From a checkpoint of a small mixture-of-experts model trained on Wikipedia: 96 experts in each of 4 layers, 336 Mish neurons an expert.
Below are experts of layer 3 (counted from 0) of a mixture-of-experts language model. Rows are named router (the router's row for the expert), up (a neuron's input weights, with its number), down (a neuron's output weights, with its number) and show model dimensions 0-63. Each number is 200 + 30 x the weight over its row's rms, rounded and kept within 0 to 999.
Before each expert's rows: a language model's description of what the expert responds to. This comes from a sample of Wikipedia text that the model never trained on.

# expert 56
What it handles: Infobox field labels like Died:, Height:, Coordinates:, and °N, plus pipes right after vote counts in election tables.
router,204,197,214,205,168,193,157,197,164,199,198,202,180,218,226,170,232,199,203,213,175,247,224,191,298,178,140,205,236,168,237,194,223,217,198,181,253,200,195,204,219,228,143,188,197,238,219,188,169,181,189,216,164,227,199,183,178,216,183,205,226,204,189,189
up0,202,172,227,200,183,171,155,203,203,164,227,221,197,221,233,179,195,183,183,180,211,220,222,191,225,155,200,200,134,194,247,191,242,199,183,152,205,184,218,192,216,207,221,156,203,248,234,213,174,223,199,193,177,172,275,180,238,217,192,219,171,253,176,201
down0,246,259,185,196,199,221,236,225,240,165,201,204,271,173,223,193,213,171,165,165,175,215,224,257,199,209,217,195,214,179,181,261,250,243,229,163,199,227,177,184,244,227,202,247,178,187,207,191,185,189,171,236,257,256,241,232,211,129,231,231,162,231,214,181
up1,244,199,227,215,235,203,200,216,176,187,223,244,217,161,174,216,233,171,202,175,159,204,162,145,253,204,251,197,199,182,206,180,211,188,181,215,192,212,216,182,173,208,206,179,203,166,188,197,189,185,204,215,159,215,186,177,225,259,224,195,218,208,261,173
down1,167,230,204,149,258,192,206,207,237,229,184,170,192,205,177,220,149,236,223,186,205,208,196,214,226,187,237,185,176,248,201,156,177,160,196,214,230,214,190,200,196,181,240,204,216,162,220,212,227,184,216,203,212,125,201,237,216,173,209,122,174,215,207,212
up2,224,190,166,179,307,201,211,204,185,163,186,185,200,215,187,170,199,198,173,183,164,183,233,206,115,211,182,197,223,189,235,209,215,208,192,123,191,182,222,191,234,231,163,248,226,211,180,196,223,240,219,196,229,114,212,150,180,159,179,163,202,212,147,247
down2,257,207,183,154,189,263,214,223,182,201,175,192,224,182,168,292,154,174,179,171,220,217,148,163,192,160,171,207,190,153,204,222,193,195,195,179,173,244,191,200,192,184,209,161,169,214,200,227,229,201,188,196,207,205,153,186,188,228,234,186,205,211,219,206
up3,204,205,197,205,212,194,221,190,183,173,201,169,191,189,159,189,233,206,159,191,188,151,196,169,240,264,204,194,212,172,220,197,189,192,161,195,230,232,211,196,204,218,210,235,249,93,189,227,193,210,224,206,160,219,204,133,140,213,218,183,194,187,199,203
down3,155,216,235,193,228,241,219,205,168,146,202,225,213,224,241,177,221,188,160,208,153,214,184,160,215,267,184,227,215,151,208,185,213,263,143,219,248,222,217,218,194,207,177,260,183,166,194,264,194,202,197,174,235,210,171,206,210,199,201,214,177,90,210,200
up4,212,184,195,196,197,154,224,187,203,207,255,192,196,208,221,228,214,158,182,226,209,191,193,192,232,177,177,100,192,171,120,194,247,186,211,177,225,170,231,184,187,172,211,147,204,178,175,186,220,190,179,206,183,150,202,209,220,192,211,200,220,200,165,204
down4,239,208,179,236,229,144,216,203,246,214,176,177,196,165,169,207,190,219,171,148,166,307,174,173,236,180,192,119,224,194,181,231,139,192,205,199,244,255,201,169,232,158,228,216,192,179,217,174,157,187,252,225,220,242,167,167,168,173,169,182,207,198,200,179
up5,195,184,163,214,231,179,238,186,209,176,218,191,183,176,177,196,201,243,231,243,201,182,217,187,175,170,150,272,224,188,224,224,205,248,202,183,219,179,244,160,178,210,178,194,194,216,176,126,251,193,218,207,230,145,181,182,178,204,228,163,202,164,175,206
down5,231,203,236,217,162,167,216,224,175,242,200,214,198,213,194,254,214,122,261,185,195,203,157,206,247,261,157,154,212,158,182,212,182,183,233,190,183,248,226,167,184,181,248,174,192,183,187,251,214,200,243,206,262,178,225,210,218,156,190,267,180,164,270,216
up6,220,174,185,168,246,223,186,216,192,182,146,184,203,221,248,199,255,257,210,162,160,241,186,146,180,203,250,189,190,175,223,198,185,227,194,199,207,214,243,324,206,225,204,254,181,231,192,240,216,214,184,219,188,184,198,183,192,221,178,202,190,189,201,208
down6,187,156,213,139,159,201,210,209,205,150,192,214,230,224,223,238,236,193,212,180,180,184,198,255,204,173,207,215,169,192,214,165,212,210,236,219,176,158,203,183,245,218,179,187,201,224,164,192,204,203,168,216,220,247,178,150,231,264,184,202,172,190,205,195
up7,233,200,211,202,136,252,212,198,209,148,229,221,233,219,202,234,204,177,207,235,205,201,188,192,178,191,164,184,207,194,247,205,202,183,199,138,222,236,244,170,166,195,188,199,213,178,197,165,238,248,204,257,213,205,177,152,209,193,208,233,196,205,193,192
down7,223,200,216,180,231,188,169,209,196,217,169,195,175,254,189,198,224,222,205,192,218,198,209,190,158,207,159,164,225,160,227,212,160,242,193,174,237,172,216,171,174,207,228,178,204,147,165,221,204,213,192,200,240,239,182,220,151,212,148,208,194,192,249,253

# expert 48
What it handles: Pipes between number cells in tables and colons ending labels or names, such as "Philadelphia Union:", "Incorporated:", "Class:", "Vol. 1:".
router,185,208,219,194,199,183,176,168,198,184,210,234,232,263,264,199,228,182,196,218,215,197,242,221,241,196,227,205,220,222,242,198,267,176,235,184,220,180,239,213,238,209,187,211,205,211,240,177,150,168,178,243,195,232,182,180,152,182,207,188,210,201,191,190
up0,197,238,195,192,181,191,148,208,189,137,200,191,195,163,241,205,180,181,205,216,166,218,145,172,223,149,175,232,179,171,190,200,270,178,200,218,263,225,204,205,193,203,208,188,196,210,187,186,201,187,192,222,165,199,219,133,208,189,253,154,213,255,192,179
down0,206,183,228,255,173,169,190,197,172,226,202,262,242,208,247,188,219,223,191,202,196,189,197,160,219,213,174,169,223,185,180,143,163,182,226,212,247,159,190,176,192,144,196,224,171,211,164,160,129,267,186,201,211,211,176,232,158,163,200,192,177,178,184,187
up1,190,205,170,226,217,195,141,183,219,212,316,172,268,207,245,210,219,122,220,222,188,205,155,163,218,201,171,256,197,175,219,196,188,175,202,188,183,205,153,204,199,213,191,205,187,194,212,225,249,170,211,185,191,204,201,217,253,214,180,193,170,235,172,151
down1,191,228,205,200,153,193,257,184,197,231,167,192,125,198,193,237,201,223,184,207,249,171,192,160,182,191,188,237,201,209,153,170,128,236,232,179,209,172,159,240,178,222,182,200,177,213,243,207,215,202,226,242,158,163,203,206,256,178,208,207,211,222,179,219
up2,206,176,142,189,213,236,217,178,184,163,155,171,174,162,231,209,170,194,190,200,195,180,262,155,192,181,157,175,196,164,210,165,219,212,159,227,251,181,209,177,238,222,217,145,197,258,200,202,194,174,160,174,195,168,209,203,207,224,208,143,184,185,201,213
down2,159,223,183,198,254,213,217,231,259,185,193,172,150,150,208,222,223,211,169,236,207,204,211,198,203,192,147,209,216,144,159,175,158,248,159,191,238,187,235,141,192,185,239,195,224,228,221,229,198,242,181,209,220,239,183,203,205,181,160,202,214,221,212,216
up3,218,182,219,205,225,196,190,151,197,181,261,206,242,172,154,203,123,175,178,210,221,223,156,213,218,201,189,148,217,193,269,131,232,220,198,191,164,175,162,213,185,183,151,229,193,212,182,220,197,193,160,227,234,158,199,193,231,218,199,194,151,261,164,239
down3,217,162,203,229,166,198,191,213,225,241,232,201,187,179,227,176,200,151,240,156,236,197,181,226,164,225,150,241,221,189,188,239,208,182,203,196,173,166,274,242,195,220,229,157,208,229,193,174,137,234,183,224,238,223,192,152,180,202,212,212,194,206,226,197
up4,234,173,158,188,186,234,168,218,181,190,207,195,155,211,214,162,191,197,260,218,189,217,208,217,189,213,213,206,153,156,184,209,190,229,204,180,210,221,147,198,193,234,230,94,213,191,218,211,176,208,228,239,199,162,260,190,151,175,215,173,197,222,120,218
down4,153,168,163,201,158,185,180,175,239,163,174,206,135,215,162,205,221,221,150,246,182,150,251,228,140,187,215,207,233,144,194,212,182,229,203,251,206,236,236,206,220,195,195,244,164,184,225,208,201,186,149,190,239,256,187,219,146,172,245,204,180,199,201,188
up5,200,186,202,169,167,191,199,193,183,206,184,223,181,204,222,164,172,212,206,156,192,292,229,143,220,228,227,206,155,192,224,185,247,147,197,203,159,168,194,222,197,195,181,172,204,220,195,197,213,161,214,192,170,177,219,183,226,190,183,186,187,217,210,206
down5,241,191,188,196,162,182,198,205,261,238,196,238,217,201,252,158,221,182,164,253,197,179,215,178,204,160,187,174,231,205,127,140,198,234,154,205,150,202,188,186,180,235,228,124,140,232,179,198,180,237,246,213,166,160,210,194,168,182,108,167,227,197,208,279
up6,171,181,195,245,159,168,157,136,224,242,184,206,150,192,195,192,156,184,208,164,156,195,225,166,201,191,206,203,255,144,129,162,204,214,188,181,225,240,158,191,147,265,191,160,196,180,190,216,153,229,216,241,181,222,179,176,234,218,228,229,180,188,189,210
down6,237,207,194,179,206,235,232,154,222,238,231,186,162,184,158,140,243,227,220,252,270,237,176,215,212,184,189,197,265,249,252,176,166,216,157,204,170,220,174,173,210,172,172,214,185,253,183,196,180,179,194,251,197,261,224,173,191,175,168,175,138,188,228,174
up7,136,189,179,210,199,166,171,187,227,140,187,196,223,208,244,196,194,172,174,235,171,241,173,171,191,156,179,156,248,182,170,117,243,200,203,184,222,228,149,235,155,185,192,215,217,174,229,206,226,155,114,177,232,180,208,201,219,207,199,179,215,244,198,257
down7,203,203,212,193,211,258,171,227,200,230,162,169,188,219,162,288,204,200,168,156,232,240,261,187,215,208,174,208,245,202,162,221,202,218,229,191,205,184,190,231,172,228,173,178,196,185,89,156,211,164,176,171,228,214,166,196,207,228,179,230,253,192,150,249

# expert 7
What it handles: Pipe cells in tennis and racing tables and semicolon separators in inline results lists, e.g. MAR 8; or Los Angeles;.
router,163,212,203,141,206,183,167,211,226,185,166,190,211,205,262,181,251,206,180,219,157,219,209,188,220,180,130,189,248,203,216,159,218,200,262,177,189,185,247,233,242,233,174,189,199,234,204,203,153,140,191,216,172,252,162,170,181,209,202,233,179,224,147,154
up0,211,194,178,181,196,174,166,181,148,233,204,204,217,208,218,100,227,175,194,146,199,216,157,152,210,206,227,199,252,181,256,230,227,254,205,137,249,223,137,212,203,191,186,176,213,215,195,206,222,206,146,203,167,211,151,200,156,187,190,226,211,224,201,236
down0,203,200,210,202,232,197,222,184,223,155,223,183,207,200,191,218,216,150,183,206,118,172,154,201,182,179,254,159,166,156,236,216,220,192,162,275,189,227,146,205,240,221,254,158,213,167,180,226,188,187,218,190,184,203,182,197,176,168,204,271,149,204,207,185
up1,260,201,202,229,219,209,253,180,197,153,216,222,130,243,223,188,204,154,137,209,232,187,210,194,223,215,182,190,181,197,193,145,209,218,163,198,170,190,214,211,218,180,219,227,213,217,194,205,110,220,189,217,193,242,224,139,239,198,161,159,179,214,204,237
down1,196,226,195,172,177,147,226,176,211,203,234,211,245,225,235,185,178,165,199,186,179,200,253,152,156,207,225,208,171,163,168,200,197,205,139,245,197,169,192,222,200,235,176,179,185,177,166,207,192,172,214,170,224,164,187,208,172,208,189,183,202,197,192,200
up2,225,207,140,228,183,106,207,193,182,196,99,199,170,185,183,165,181,115,271,182,205,203,201,192,187,186,253,167,172,250,173,225,181,175,173,187,164,167,241,160,178,233,198,184,202,223,158,155,173,202,149,237,255,187,227,200,167,190,217,203,204,186,174,212
down2,236,192,217,185,204,182,165,176,216,214,167,225,182,190,206,202,186,138,115,270,253,173,192,175,185,202,230,254,254,210,183,179,180,224,229,205,199,212,213,239,151,150,168,203,211,237,192,225,244,130,198,184,215,191,142,216,244,202,212,210,169,228,216,184
up3,213,180,203,234,173,164,142,208,193,164,221,293,205,217,181,183,157,213,219,162,189,218,265,177,195,197,213,183,220,190,218,158,235,214,153,141,211,235,217,200,157,199,220,213,235,228,179,228,141,202,178,214,215,208,189,197,238,218,183,171,162,222,194,185
down3,200,201,249,206,221,209,237,235,149,185,178,217,188,221,209,194,208,187,180,248,234,149,283,173,195,169,171,175,234,187,196,202,243,210,173,222,222,258,194,214,243,182,231,253,247,181,188,199,202,167,214,201,239,200,219,211,200,180,226,246,179,157,219,210
up4,177,218,185,207,201,194,142,213,213,201,178,181,192,211,195,139,196,219,159,201,166,179,215,236,209,176,169,183,256,243,213,165,201,199,208,220,215,178,157,225,214,166,217,226,177,228,219,166,220,149,204,186,216,205,154,203,214,187,199,184,226,257,164,217
down4,201,254,200,186,189,241,146,202,213,248,168,170,168,182,202,215,206,157,207,168,197,230,211,186,179,135,257,190,213,190,177,134,216,228,246,207,225,171,212,206,183,245,148,225,186,194,130,227,204,213,241,207,184,230,248,172,189,198,187,196,175,157,187,192
up5,183,172,194,242,193,185,240,176,201,249,227,182,181,243,322,166,247,203,182,219,250,174,222,218,236,241,221,183,226,223,204,159,167,229,195,171,221,193,182,196,187,250,204,323,211,186,178,263,132,224,194,236,167,172,167,169,197,207,131,189,191,193,250,215
down5,180,169,239,201,197,162,273,175,251,191,155,229,185,214,208,246,207,217,217,157,210,177,127,154,215,237,183,211,192,238,158,225,199,181,200,232,180,189,198,217,200,219,186,264,183,223,224,199,174,192,196,249,186,203,178,255,208,222,165,120,167,188,197,202
up6,221,167,221,260,207,225,178,196,191,226,205,207,188,207,209,198,189,192,227,274,155,191,200,206,227,233,302,205,234,143,224,179,205,225,203,155,200,192,208,223,204,187,206,200,257,184,196,201,187,201,173,180,148,162,248,188,174,154,179,126,182,189,230,230
down6,196,185,183,168,173,228,229,203,205,171,202,224,206,198,216,251,166,199,172,225,224,212,194,210,183,209,168,175,210,257,168,189,220,185,165,181,202,150,156,232,193,208,200,207,235,158,204,216,170,183,225,130,178,173,223,188,212,209,222,174,179,228,213,218
up7,197,190,206,217,177,213,212,159,166,220,214,154,194,215,167,261,193,205,253,186,222,167,223,163,212,234,231,275,185,215,253,234,249,202,215,154,166,193,192,227,178,201,232,195,192,211,171,213,216,239,176,217,192,196,220,195,199,176,164,204,204,197,197,225
down7,204,227,218,215,240,182,171,169,161,256,232,176,235,193,213,159,196,147,220,208,222,166,195,210,217,221,218,221,232,250,182,225,173,170,219,171,167,214,211,214,210,137,196,177,227,193,171,223,242,242,168,176,131,177,208,167,210,198,201,213,195,126,213,187